config.yaml
n_experts: 16
d_expert: 352
normalize_top_k: false
init_std_router: 0.00923
n_head: 10
head_dim: 64
rope_fraction: 1.0
qk_norm: false
attn_scale: 0.125
init_std_o: 0.0241
steps: 3801
Below are experts of layer 2 (counted from 0) of a mixture-of-experts language model. Rows are named gate (a neuron's input weights, with its number), up (a neuron's input weights, with its number), down (a neuron's output weights, with its number) and show model dimensions 0-159. Each number is 500 + 50 x the weight over its row's rms, rounded and kept within 0 to 999. Numbers have three digits each.
Before each expert's rows: a language model's description of what the expert responds to. This comes from a sample of Wikipedia text that the model never trained on.

# expert 12
Description: Suffixes -ing and -ed. Word-final suffixes completing verbs and adjectives, chiefly -ing, -ed, -ation, -ly: screaming, disappointing, hinting, striped.
gate0:553544531499474479422558430457540493489551559456375551501535574614449456468529520555484542454503567454502496514462519416491395510505521529556550478483506494561553522399494427537479449483459529510447636388466507461510520522482539455482505470434470587507476505560566574564507347556588509511453564522473597456511519464468450408584465491521447517501492459425522543505523594522571482553399479534565561457482543517508520414421577527605500538499393575524431506523477436437577497429528494
up0:552468483454471438473483465468466482494600599503484475550532534453538470433493527536493500493454520519439534448465482549437464487425472518466525428508539534412543484546460462513481485493413481522523510427509473462596450601480536518503473444462483532497506507501569490455457503483545450493551586500476517483526557575568442454414503431579536423468462439493479626525438486545577547544481504516554502456495443569492584452524529454474456482508540549574536513523496499482461581481523550
down0:524389548516522448454475467455459581467483515451500530545549462404515469449457505391547488482376509491545507440391481485463421461558501479527450594490494500492484568534500524488426534456496554479528425490489502492486451559466511488557464509549467494541499524517487433504487573564521520464488502507494509499501494457543541540468443510531546532474429512467435452432550388532495453523429474521535430551486530439551543425582447528578569497462473480503478553490540530509557539457488489
gate1:478468554433465540560457485490470570450428490518471487528486426461484510549457517556482535507546588463502548538576480477582498437514471519482470500488547549499539423510385513422493507452462505519403479491465498423534460496518545462524486474502499538464524430391554544481566483544506592436532460493532408560404534508558474484517446584441511453542470509478478592473417541556533422415578547535445521487493421561562503503474488492452592547500662424540372532536463534548466543512526424
up1:527539421515472491554524476535551494441528554562458526559474449476438476434478577496467572600595473553474534514498457387488523425477636474455505593482505491467592499621538602495497453513474482525526444416492479507550489521564501470441512591448463526388572531574511438524471437415445547491493502500528403445407496630461442548492388640593536464486510498533526551557458485498498462580447599550403497510518440524501465413459503541441421494430590443490453513533471484492365520547485520
down1:560595515504497397526518407468430426499500482511531536426585469521577522339545440441515510509471527513473572411503436544517507517477560471562453519477564453494442478471461510516412438508436587505559639482472514413618531593533542466508495538537417482506542503482538510543464521549599584579440509565465461543492501515450498480480488506507512544464470494541553480492463507445600456542505475394437573388452597577569415368437527516557566413540520574496514509438443487436460535437455538
gate2:545555590518509522602603495424514382426454454529481508566469477454504446514557491441546474481440500534505534503493521512406580509467508499606552549605556440550551422459597446536506455547525512495441475452541509464400563509405510470379467591540468503460608483520444349436537528398564562500496612509511534513466530489423502601469587533593515541551559520554535493469526515545544591519502479508508533487442537494502510457448514477530576577477602490524564556547417532519642475559612507
up2:464569483471493496456557490554451477510489459526438483409367539548480569585481502551553518570475532474507538498496505362508452561462498493458492564532480475594493510479557508537431524450580454553538505500555455507447583561498417444490520508566437487499516450483548507513539525478468480487492538474450515575475464499537592511465489492396468447542483526539570412448523458520597514540524479491559478525592524580506524436483538506448437587557490517467451475417444538495507527461521434
down2:476461618490491414570559508516550462462499466456461473503506506557509390524499531534483474467451517501474458528574419483492454467409512507544521495499458451491540530446440536545488437451563423469502558415531526539425520512484595520480503549471551456554532544541491489420511390507474427504528451576517451440452466526470553437537536494415529545515499540450554525543505581615489575525477512410437504384406492478498418451625453504504600493402452507444486539633508415517522560505540415

# expert 2
Description: Table and credit punctuation. Punctuation and short words in lists, tables and citations, such as closing quote-commas, "and" in President and CEO, cast-list "as".
gate1:420583533593584589483585487510549546491490600543555550481553490490461519566489538485494457555533634541467483563503424579456556477469481575479481536497508592545554496594459535376473454415482537532589506439469560578486574511548521452430546473470489422478551587556545571488509445517593606405415518569493422507437465495457517505518510602460523496422501575627427496504493498474540472534462447629505464592446540424444504471480424552507518480554459543536388465545432440480556522496516545
up1:556567478521501467550516529506515479433478536459530553483528462458506456525531515585580489477472509525483604489490473543494462407510463607486514499507525478478537561527472526415498495497618513540513505455582496510482477576483502524487554488472459467474598474521529573531482555529504566557476474542498524571368519577456497523512506557510578498546485413507516480578409465394502407570487467535489477561478532515469542438501493465478544560536506447526427434647486564561421482430567507
down1:546428589584440499470504393500556515505502577511587545497412525479557528455516477591566591506441510472432552537442467487363425485538438406549496514557552538574583512532480525549519427525457459505476515480515440445532455491527417474511550497404397456531450499488450483474520506460546481618454444502521516493507535505478502516526493520436461503523525451497518615484479513484478448630492438463474498530537543501555573459470490507449567431463472477608612527446458561466483447592492506
gate2:559494466572362413584560462469485469492483430512490548556513445455452554612503647418542465619485476563393465527532482594570524503435568429499563474472479571531488468491505483505383520444486523509539536402492433511436571575460577543517597435571477452528531527480476421426544522430490540387529461420513585530490465531480496534493482593428492561537466465541586439515543534514504491494389534522530513523542546550422475546484507515427548645504494529533449410490504570488557553451543576
up2:414543531421556442435549477552494452491539468515461468542434409542439498525515417540544511570519492543487502458458472502525488576537573440471470419503542465431494476525484500488556553500490488553467581588485500424444459555494375532520571500453531424481453535502492540620474507488483578497517430529579450545519434488537467524456474544536507417528494424433571504515426462559500509465471482495493536420504490534465445506475469480443478512514474540467484499533465409543506523525543489
down2:540410520459525517437536495529589410579535600505543534545539480466557525537567432476396478571478536574558466386547482580520507433495481595566564500508558548519512551451474519557520501441443489513488507499546461471462489434510498500467636563518486507495429557573468515488500510558497571443580469552557483467590442473440579479435407575533567527566538494525469539518510503562415412466494432433414521496441530476479522385539461457502461474445475576556557546518468477575588548507582501
gate3:431507477486505391568515500520458420468524333470487406524460480499392517507512503565532455456471372498395588580500474460455472568452507523528590533456511500515505440512469532456491464489599451514561476498504409511577489461511505564502452544488540516618545479502548581518510439432505461521537537493458570622549492501460437493424524529602530403487625479520484525563509548470469559533512536558492505406521384404419518630462494479492524574473616529606458433551565603398571532503366495
up3:520480527411498465519549513502504495531449448569356508518513420476637493532507376490458526490516489508551469513489543528569542504492565612603565560470594537529444555415454549527543473513540469477499420544481475511443455458524572514501429558572439491593533476525431503557432493583486529470483540505493490454576586480557422454559492482460479328488562492477526459424504523473537503492552536525495489386502559469474539526472461489524486462527498477560478424451600435432447541447424521
down3:426480502519480615598541562499499535473420521501455463548489508440503619425447514551495523505512502563494524433473532601464566488472470472518512493498583494432437466509556471561412479567383516505568492518460431580485493457488465609562541495446454495545367504522489470476482541541471570503577422536465534595444485520441465377479445557473534498536472539520589573472527505472597532462439519583490487549472499379478453475574490494438534459507480501496587497501509468445478438546425463

# expert 1
Description: Possessive apostrophes, name pieces. Apostrophes and possessive 's after names or plurals (Girls’, Jabiyev's, Xi'an), plus middle or final pieces of proper names like -ley, -borg, -ery.
gate1:405544469509508500428556477506517460448486535553585473565518456460454563507489529419475499474469562443494476510432580478488508534522510429606513499508529587546548515522483490485524504496411521534426523508468501529526485597531458452469462524541519479424524483473506399523457467506482496539458419567481435475544425396524562500604527558454525481448435506505412520432497490541510461479513501509457567539454435499460470567529435461526530497546485475540614487577447441473440487493556541
up1:416485508529438456489448531475507525576462516559516502495497549493467536509493596459502555693483491490458599471510505448499461491524439500419510562555555450481486621508553566438589383486521462561560509493597447445438420517454448475482586498488510560485557484474466558598508591439604468495537389469446480572507465558571513544551539487571555386528497453576511513587483557526480511566508439610475540594457497490477501409490508483506558487486508520535446507604580520480495433487462389
down1:473439511537397444415482522451547431547559543460570440510499489445462579415493486470562431557326629515417502509445478512579422551512528403498415553519517460458539457596523572437610466573492447445454528460479438424451471513587490486440453502480517471473542447485373503502457513502476544555586430437472549485542563512550477523606583495574511536490468493552515593531469485509460539580473493477406451409537583457585505484485488545454486515538455509490592508460518454555510511456500525
gate2:532494552521461463497442447493528553510508406483484497506529574356464602508589532587449515469496497501480477463477549593420541478539553427469500475548414544526498454472532524530608519488414423522459460490396437476524528475463504477511556440478520554515561617511449528483521475494476532394494597437453502573467495466483487524566502468551541535484524498442576522505576527562487505451446524479380488630461580469521448436564437516445447509513494457476464452469445497443539520502547531
up2:451486541498494531443548530494523540478496445443470578482443510503530467500542486483498472546426396533475616470463510533650520494457561442499529561481468510487484463519453494507529542503564461550585523487526558460460560549505446513551484488510542498510449477478467585457521380566607463468522492537626564509520545549488431471473493509515519494516442469498471504485531448491479573490488492418467519528531497478432509421381535466510416429535490465514422441490484442425574487434502511
down2:544496527458468489431588437482579497507599432524473435529452387549480462575563547468502469490473462539481561443531499472484409482586519499496465493551470447419490582472490497480546550493574474487602482460608578490522511575481565496501498389473542539444552513491592468509458471473433460561459321432495474401481478484540477570504597522619556461435566550456496378489526495588446567514565484466516519552455479531481447496509490443457530406475471446477449529460510410561513455418502570
gate3:492476483513435459530422489470564487492475372506560481492492510551453499471461426597601539512535467464462537464421477493542539602498514474450466475455562436516503502419435476450467545509511443505474501510376568386556456531580516447511465487563473510540525502557432469493484411348435502506473524463423525579491417486421423498506587429559638446564519474405464539587402508447480504556459543461461548466534513488501609524382458628497465595447487464526457444432564528495486451522518440
up3:471508531486369461425421461455529476568473509489424445591555442520470489598534489522571571523459459497422500520458457519492475411539564469478535525531546532371473573479531451506503460456513578422474526516476460419459431496493456567524678543570514554570488544433455505492458530532514488408505524488462417408399532559472428492481520463493531529484483514438492571529535469449419453449450426515481475477605454565511383621418477511525560524445581547521504560500537527521554423499505473
down3:478616441543555565589518474454509472470450605545437445503486595570536548514506479518605444469540509513494485495442517487530555557440529371485567496483552404487526494469514491531547522563406479460525516533409389534627473394517525520554520493554494418563485512531539449494564569496516544591485469525479483578345574580439503431432513462489527522541525468482598493488500436613604518453476548497508488497459447575484507507486506595591546514577484519502442502448514591523456423579536502

# expert 13
Description: Digits in dates, coordinates. Single digits and digit groups inside years, birth dates and latitude/longitude coordinates, e.g. 179'9', 43°44′0'2', plus year pieces like 195 or 9).
gate0:502575610485543482539507495449496468524465496534527513533402573450528495550546490524436511476565478379505586437392514547466489570498412560464535456504455490539451552457547467532413577549478509463449496545493458549430537570542511464511516573479499492562547483549554538445440549506530502459577515534500456555546487484490412491574529562559462575491489497593491533537557498486507480500503582529502616501467406499520557454455586545520560531452459558446491500644461519447522478456498510
up0:471564479531485539423465522545514428431589471489468545493502487496559493520526500525561535480459541533555533528655512515520562497571522462486492513478527494427404497605469455508551462538526520588514529579508480499524559577522489425477632531473526516508562448440484473449496484415551445451452524517551453471517428522570469472447507437526466504474485498504426527515545604459483442500410411472493494437550404478540541480492566396509561582495502465415493472469531373604481585419482528
down0:492506488459504435442480434443475515546474457608566527430447595424387542444521491487470582458428632475498505659479404495471501504509471444491449554566478545401528599469416374527486430595467502590579497498511500418379478521539517511470527566411474487509455494475484534505480505434548525464416403483466488472555481503440507535452471509489562545555468485488552486491532449533495566478591456460465577574498414469523542485459521588426524533508480480562492568579437388486492578478492482
gate1:461616533493526452451435521467541542477425520547492513561486469475522520551511613527465509488580412490513538497477440463507605494591510498547471482500529585593544492534498467444502469540501487433535458491558575460433433526503473514451501449362438494499491452496480523440519512493480607554578454430502498582558466536518512518550478507467488537487574413451432466443473518529576470449497451475461383457473399544549403406493453429486491479527604412501571491527536471449490453491563501
up1:453486503519437479526426496462463530576484517511549526516520483515496582512491540485473555535533572525505582446535500456453555532473561531554444529522489541488579496536417559559544509513548538441521460460477516506555498600468547534452571571463577571502524484562518367407444450518439494476428534514589566520434441564559578544489436487575522500509516420510450455539536497393514525575489475438469567513517524520505572426482458443565530464514501481471490475564497543445508499515565445
down1:538473506539369546452474617477546559466558463452435553523562555522517518448422431483452495424460473564563536487471443571479463490413445461508543366467487443479473540422489528563504459412539497488487479483377606457570489569515470536478443629441522458469580512456371436507425476480500531402414473447433558438474474515449514515556483447455512488502464503531535521454565530475541481560527512520459484463548584443527488380498452515481591427506489528559550505545483394528521499595508448
gate2:522455573572499483459532463480553424594459472558500431490503469477444530549533491483500562546447575498512495493500457511410493571459435503421568540517405499563485435502524546541499487443486485493523528479548438517429580495434479484452525599484473505454483606379536469522575567548487495486606562527532575439538541519516426522447435513521541422481531561497537455596486545480508520481451523387428497554478604484527490399456497540553499574531480532493485482437555478506494490511470512
up2:445524463484590391508579434518493427445496495527491509496507467549524492419543491577522484556573474528372470509352521448531503434438559528511532417404577475491492525582487385426453541477514536499441501554467518435531466487620525479477527533526434484616493565549431454508562499598423503561445507512491516515499517519463446511513440561591491433511567456541525424565450520449472596464491492438524422506436512366553517347495476587442465511431549447468492455542444488477458447466573510
down2:488444578452540499428541507515511536612515531505450421532484462536558505488460436535466494542500539602406525387595503543565514519553515463469513563528565475522502490493450501548388500515471477463480651477499586484568548500499471414551521566532518560485474540593496540578555442423503452520516538480501578519459538509483546488545561668502613484508490495518461517503439504533478435485523572523452522451364562533442506448541547430475518468448501463427460546447545560559505579518456484

# expert 14
Description: Coordinating conjunctions. "And" and "or" joining two nouns or clauses in lists, like signs and banners, data and functionality, plants and vegetation.
gate1:416567462508541450423529474594549521464396492413391472500508478433455462500485561464539529445579454411492454535559408545481482413602546499529557499510546484541537401482476510549568456522435478492484465407486655534547491529510536420427467396494513488491465522503540525490612534509421611479479460509530490474435480496517524453548480556464506531407549442508446474490508524418514427508491411492490421522466465538539446470467527520537484605567493507466522459529496508586473504475473495
up1:490522519589402402600532504384503474452464539453543553628503467578581469486515560542512506556392415522482539453505423544501523437478519518543386475448432418539666518444559461463464487393498603443550509550493436463431408644554450540490531575440523527550535476539493529547548504515507422464477472504539481463450489537492578530444576593391509532512596411526553518578497432525397527475459534470416498516440497470339596489528502449452535460538501487471427423491524493472540470501496536
down1:542569501550469475521408459410610477527481509632498560429461506449627539480512448464453531479493468535472550462494467383452487544493521424591491534480506477418542460472472528511528501494477481524539466443495532431510435505514533597457519514514487539547524505474481540597489550508534420495467527509503453452530540560561541534573517538511524523618473502520494498524487459551548496585512513484494536526492539472532440402467524553519529491572464469553550539424503588456574651431540489
gate2:486514465587459499479437466415453497376516457482536400440535454401392653548484499449554446480436393562507539491551592520496449500504530520427483487488461437599559441446501620440430456517516468435540476466609422583518552550524446509479561395525513510473593518478420527554465466404449527462513538517485464513433565472588465522397484532619543529491442573517590488526532520539501507481522503409406459541493525411570496509493494474520512634462488523540459443451596494418391489509561494
up2:457570583610548447529509548548471416562560462565535493485560475500407515491467530524465481449471401625482501528457599381460505399402526486439508418406466573470530500450493494517439507555442532436479491468460447507453504556537546495532514517479460514498490451587436542525539430521478563437434485456419463492485514516513400459390487519479539563441605451525564473461573498473497558472491452470440439476478532448452500528399486498538433416557436559373372535536644475478460475460487529
down2:409431628520426516459523471503508432522509474456493347547527492424470559481495462540524614463481434441582494403511483405502540522541573408503409511596599486539430479498402419506529410461439493507575486534439547453562594560449479483490464569550559492531506511536473560464481482456525357543450458490405457524509506506525528439564494534586522602514462512484493466453538499516503463449512459420466510499522501385602536506476506505467473442519528514509453493505548494429557536481481473
gate3:499476530441551521572476437537401522422432365436496462449468552563425407469488543665550462530467514494508566552549542525428479477541503459494585513558492531460538460446502510519516483478599496577495481480580501589546453385606505571554483538486513505649599536556534450550554448532394585548385589539511556416518471526486450537576562468450528500448563540531568522546506579539457467586539454485498444486476494519458571540460558501476429453422468438535550494504574506504565393427441493
up3:493411535564420558534498454442493470439405518477475523525565491528570527512441503463445464543471489525456492568365492457517543531549578569455602497543522555503445500487451535514502503382460559457422441468511435453513481445540552440504520481506394491518510520425517502512482609526430557472533493496502525516493564437436555441552466488473554412460532472477504489520556481546411446490501451543489500547513422564420520570508477528510450466439487539586520484522581525540515460549529390
down3:480560425494508462501562574504554422479486563418424407437538455488573399445471480462446506530455474469453511511478526552600493451481463466461483472524512491578538513572523429475508560375473543526520457486523517473473458530565459435498513468467534534561466437450458468476485467540499576563586586558508452527398529462400454512449456542488523551549432498466471515549591427506621551575487478447566512532482492443508453600553516550545549477468513510541478480543495541537350514402537531

# expert 9
Description: Line breaks after sentences. Newline characters right after a sentence-final period, quotation mark or closing == heading, ending paragraphs, section titles and table rows.
gate0:516474576474500510460555535468497501404395532445455512496527592505500445461446580558562502532479485505446499534546467529438461533536517541562523557493482445512494509517393482527513366576538497554468585451412555495527497525443518434375561600452470512549454455442525483549419510542529535458481439572575500529501425461518413494462421557540524439406567569463483505439540459475528584476426532518557510546484540518569498525490495469499413554591518501514512526512464496510572478393459499
up0:522543450452496330511480446475580493501573524534486578585488597363471476495476496469493497463404423551406565488489446494439467529537557465466461446605493536450507448458559492473547493475496509529497493500515507491573548539509522498468534539416416462506563550574604415464493521431472431516475489490476470458511484615435472564445498507467608571574517529550452553492533476531570468489533472525473404495413439476447506459547556442493441558485519524520459565570364576503425465460469598
down0:523451461468470454521498410485500526493530542544523514437585581460501548437493580460565503504504561496387490488471583486460452470601626483505518512535495519510463561479512486538593449456451502580455502440484464445594484542427534485556515565411456537535557547503593455502364479490491524511441488531610537522524436553499478489455549468481512491508503495400482451419512481479525468520500430479498487445500503512516534458476534532440498527498498489552453550532442516461462513420558504
gate1:479469442512470535447511568490512512552486476533517564545446512471614542455566473450451491472466511519489470507489546458503477552505488449555435557444492548548529524539630485491518514413439534478435542525499582587549455598518576435585493491575582434395569437479478588475398449453502501496499403480595464465505380461479441500577512505485534484465527434534581446445514534508474410456525441524388421489440488480480526425518449510515482550491585431510459607465534584556545482506570512
up1:494549566488473532502480520462524367575501524531495488618520512599530527440550443554546494533510592506475499499510431536509527548414504504574501561497534508494518505498559552486396505436435520476571524505513552525580567534510625458497533509503446481510557425507488589444490426416528477451443403416493437453476461553513403446576499527477589418453480491572526548593521586508501479597541445530542540554487449540501486417489466589474548457508529538496454405562521524482520527502530445
down1:526527488623526544507437517553536386473501545492450458529487535514510515414449511492460496527477533521476542452482477464500546609483551549525543502475463502468536556528545526410396492576541520448536504532500488406520527531500442545492486547540475425473499588493425547596547597447583498574533491450439539513517549496451600576478458565573503460522539372529565543505551593600497475593390590597551543410449471545473549418555492518473512455536468468483539424460476489514530523454437521
gate2:574461469512465463452401513449560500448500475572458497448505437498506518544562601494536444520491504461432535487483467468468420481487527608455501425462426474571495542517475521494455436517438453415474497487472435417538481499482501421553608469525578459552532599514408474496544481536512573430499492500509498516494459481514588576487523535514568503511555420518481477468583583516483487499487469572437504575561512428492441565603545417447591533443435450551398543632502444425580547390532579
up2:496593534543544480506570481549532556508479483478474530398432502545502588511520517475602513534504441497427535633424516460629521427469510471519582545463437489533388431496501546566529531519584532456455527474551556479530476518556481425432440486551475443494576498411443579510403434494490590516437510373460509412420511488494506542528416462492533429458575510530472514464501472504419511542481504411455491511438462475558631510479409520556493493483534521426460510396495503537517399476485476
down2:475501518478489528570515464503510508517567562480502468533492508485559499466440430581475538440478468443434497480529407508486499509529473433506568435595506397488604462513391516506476471459463410507488534462500492535539496576495581474535502530473473478503530499471489461502510427531490509559493465433535573414479536495486522491527465507582635554464423553551535542348567515512410488519479499382494559526471476543607458409532531437382445483471516527501507653446583466588527514550459494

# expert 10
Description: Name pieces in tables. Fragments of foreign names and capitalized tokens, often in tables or after initials: W-eng, W-BA, Mur-at-oglou, Tan-aka, Janeiro.
gate1:441552539470527475515487527439537475392410556526478484534508552471545493492496461439373553500583527505500457496425551489563497476493491521534521454436468516464488438526514554459490433511428487429442451498524412520444533567569510526419510442485496421529508560519467527543474503565409543617472495496632526455451491489521555496409428502481515466587471529558531524446522479490524539501603444459425428448571411516442515451551518530447457475594520464476461506570494504503515476497531519
up1:503472547503520444526518557499462440512442531493559458527514426520482511487493523499460503499545440542471492431538364434434548447436483567545501488555457440472586634512418484510564460468462480556494533454549497440494450487562469527421551529487577556525489447448490574450500527493514478454437485423512501566450483506491445550582518520534549529455554517542518540478537515446431506478535547496393477595528482479475495457462530530500544501474474598422479442535482531514435628470552469
down1:562490506638543549533498477485524557475507557487481508600453553380535537539495471535506398505546417475466476477473521505465490438524485523542431523492534505413499617524522545523485524538459563572455513527509525500531522479540465394505513558554465422480608522417472555469498534399417483491502487564469438512554510587426488502539510567576538506436554464517470506447513564429459542499446445454463498510566539455525508449463518531514565398522475545582598478495478509523515587613477552
gate2:470507513485421530524487475500514543460488519568572483589549589506526530524515554410513535536501470506457460441479493473374489512421518448597370448420422501612531524547487558554436577404517512453470495508509491538448636595443480499525505450502497481513607512486419446557506551586440485588542571545564398447489498540518552498501511475558460467470467489551530547529566501587436555527455513472522535539483510542459449512590507510508465472487445483515475456454443542455426463551603489
up2:492551557416506527542549536458572466456493582496497473416600565476469561529496531625483525516457409582481467451538418531519564483467501455417453507464485451620424567520487515510569529482560535441526533598551437435563445573579445562495644505562503457508557462510447440510474494625469551513407505500407534503510586504480523484556500538474483504436534452475525570536438481462534481512516485462568460510471481490438520418417467466478457558471465486487437481475551450513548431511524481
down2:470434539468500404528451468444530494495524482438399428471560363492504435434448534598533544512475517524543466415455503596531333479503621533430550491621579519558536491519464518548454482556560488495516443432513472478448478576526501486431443497473478546544478585554488514454484498454503485542529465466490518472543524498512434608485478558505489509429414504492524503499568483469355507490512495493500564411523503550412462447453628456458558430498490549436500589497480455570548529521598465
gate3:508450640457458513577391451479437559462501485472420488544462538543434499607468526592496504440505512501521500443551542467366497496482462492558407513583443444475474485488491485518511541541462487555434544400539409406595503458536565369559470577457498521494666546488509468492453443472482458526461458480404454522569532487503453444465488478466519507551574574461533551525475527461506391531530470454492490535533448549507533509502386525514446572422486342491434422455576488522442488481507448
up3:477562479549490557420497525424471499607472494485545460491526495523504487452472504444446427501566552539500535490497566498587595511526545435524492427572564583513536486498513474491556465489530556434458488520501463540568368530537497445595474561530528537519533523484484457501531467558470523510478554504548578516437520596490447460484594543419493403467477485450524541570538453470543451480517512474524486501550439520557528465488499512425552577636516548496470423411588534567472465540446515
down3:401612558549475500580525461453611460508504552456493413495394541524466478491477533554478451521448508445381549422448459542578486481581398441482485489568464510565451463506529526504522568388483494545589530501457463502597478440519552502441496483503512470477518511440523513513492472507571491502640570535430485527429535540435486524478529501523483454542448465436505522501527510524588533566435492503471495519533544465545444550545492455569393459452498389465522497585499542489399489518579540

# expert 7
Description: Line-initial markers. First token of a new line: list dashes after headings like ==See also==, table-row pipes, heading starts such as ===C, and sentence openers He, The, In.
gate0:440486465544626514505511528603424554591497500468427522484546535404487465418518523505534508490568493463530469527485423543512438572455442569444433516483381471555557449561562433502441501538497483512512459527469446458488536499448427501406504493585462617504434473538415469577480475598473469564503586569515554517488433542465505488582494563497616473436468528508510497541553424645528546554558581462501476524429447493532562492480563507529537565515436567501535483485536451418538449446478408
up0:472505522496607444461499504514550426579534499452511549530511515465532502496429450472563377508502507473530489539550440512528536497524548523561511473520538552420465473539419506472539458503478508568444489442547475479483535539500514419535484487576407478497598534553501451521563568448530468467511617501527474474524496478446553573517459462478615509446524541565510548459513401508505452475467464487552476454550539545482531453492458432471566499517509537546492508618498533533466550504447550
down0:449501481526562475493449465538543526513500427492458546498568464531485618453488479485524479554454480469439529542536452424541505512530510591521463495521454511480549508530515437580371558629534478519469465374586507531465508536476488529597472519509461502502544502562452579474497483556458561515451501464518477570558486566516501452457353479427587503492504524549434484427462369539520580519426450530509445484431572511474492417467439490470500534522500559529535522544472503586506492481549440
gate1:512583563486452425488491505464538533444457501537484534557435484416537576484479526512476494488601552518589504505578428475570524451560528562585466465533511578602546431571482493450532473489425526520453494539524601542556571622417444495447592537479542448483574490478471515535541547550536516615483451511461375473474440471493479483590400521540468551405447472539549607542565516578527405463457520500468417510413438449428487546514458466602486501556461534478534539542570553508483495551573539
up1:530558486521454486569444506463528456506378615486492496498496424471448496452496528508516449585511592561506493539476356453475537446512480577546496546409444445489580562546536528484501398514490513508472434494503530490473415538516519514518614423491430466526529568458472571396528530460560554492473476530491498504416474472515493560576465593444479547506492489544475472574480377551432566500560591449512462477570441470482512571568413405459443524517540527522452535540503564489459523616532495
down1:479535440600508566543485485585519451569500541489468522574513574547511594485475424538519435556458512454507497456459421507455472555452573521537485450420510489448490458505533406521504476471477515487542458505487498404557511547488461496404453454472509474508414525468433413498550576436583480541518470533525602530478488449428475509494493438434459500491557491568507483539447497509546541531468524488466488482476545374548466403530506584481620561524501531430448378435512518478605601542531450
gate2:543469529491485488479532465445540501440457526552487426556506380465406544530474624450448540511459471485534519480534524522414553487458434481515418537408491473547523480376482561585401549483539423500527483487437532493488551549470493564587501414495495474552514525445542457558545588515435520521561526506568598527401542410570552536472552529490532363427502501573514479605475513611446512498545572521380507527458523549516393513625475631534534526594414480548365492503510484434591538597585462
up2:463528510506426502508494415422568414470572484489473452522521439575414500472463460594621487652538424505461463549416473415507509477437559514532503438580524513490434487577401577547537497555548513511456522605484561481566348497491475414457534511523518459480497553574547496562514505506557538435428502432640544514498561447525405568523440512516506481432529448472402554590434515514512540491507495502556530533529511516460535546488407540442542526488501431447505598466513566530522396459495491
down2:548477533524434452476600412561594471560474531561516396519568455476619462461533465489518542458485503489470535423493502526519482541458629497512453509456624537556527557513527563497408489532482471567478593486476516484496528548324510428545566570483571529527535610576484489560479512535520538495575536567510526421404523559475442547508491500483487381552418500457468449493479493474444515588429505499495525407485579422499449460533461414551524469509454488576491534500547491600518478527537496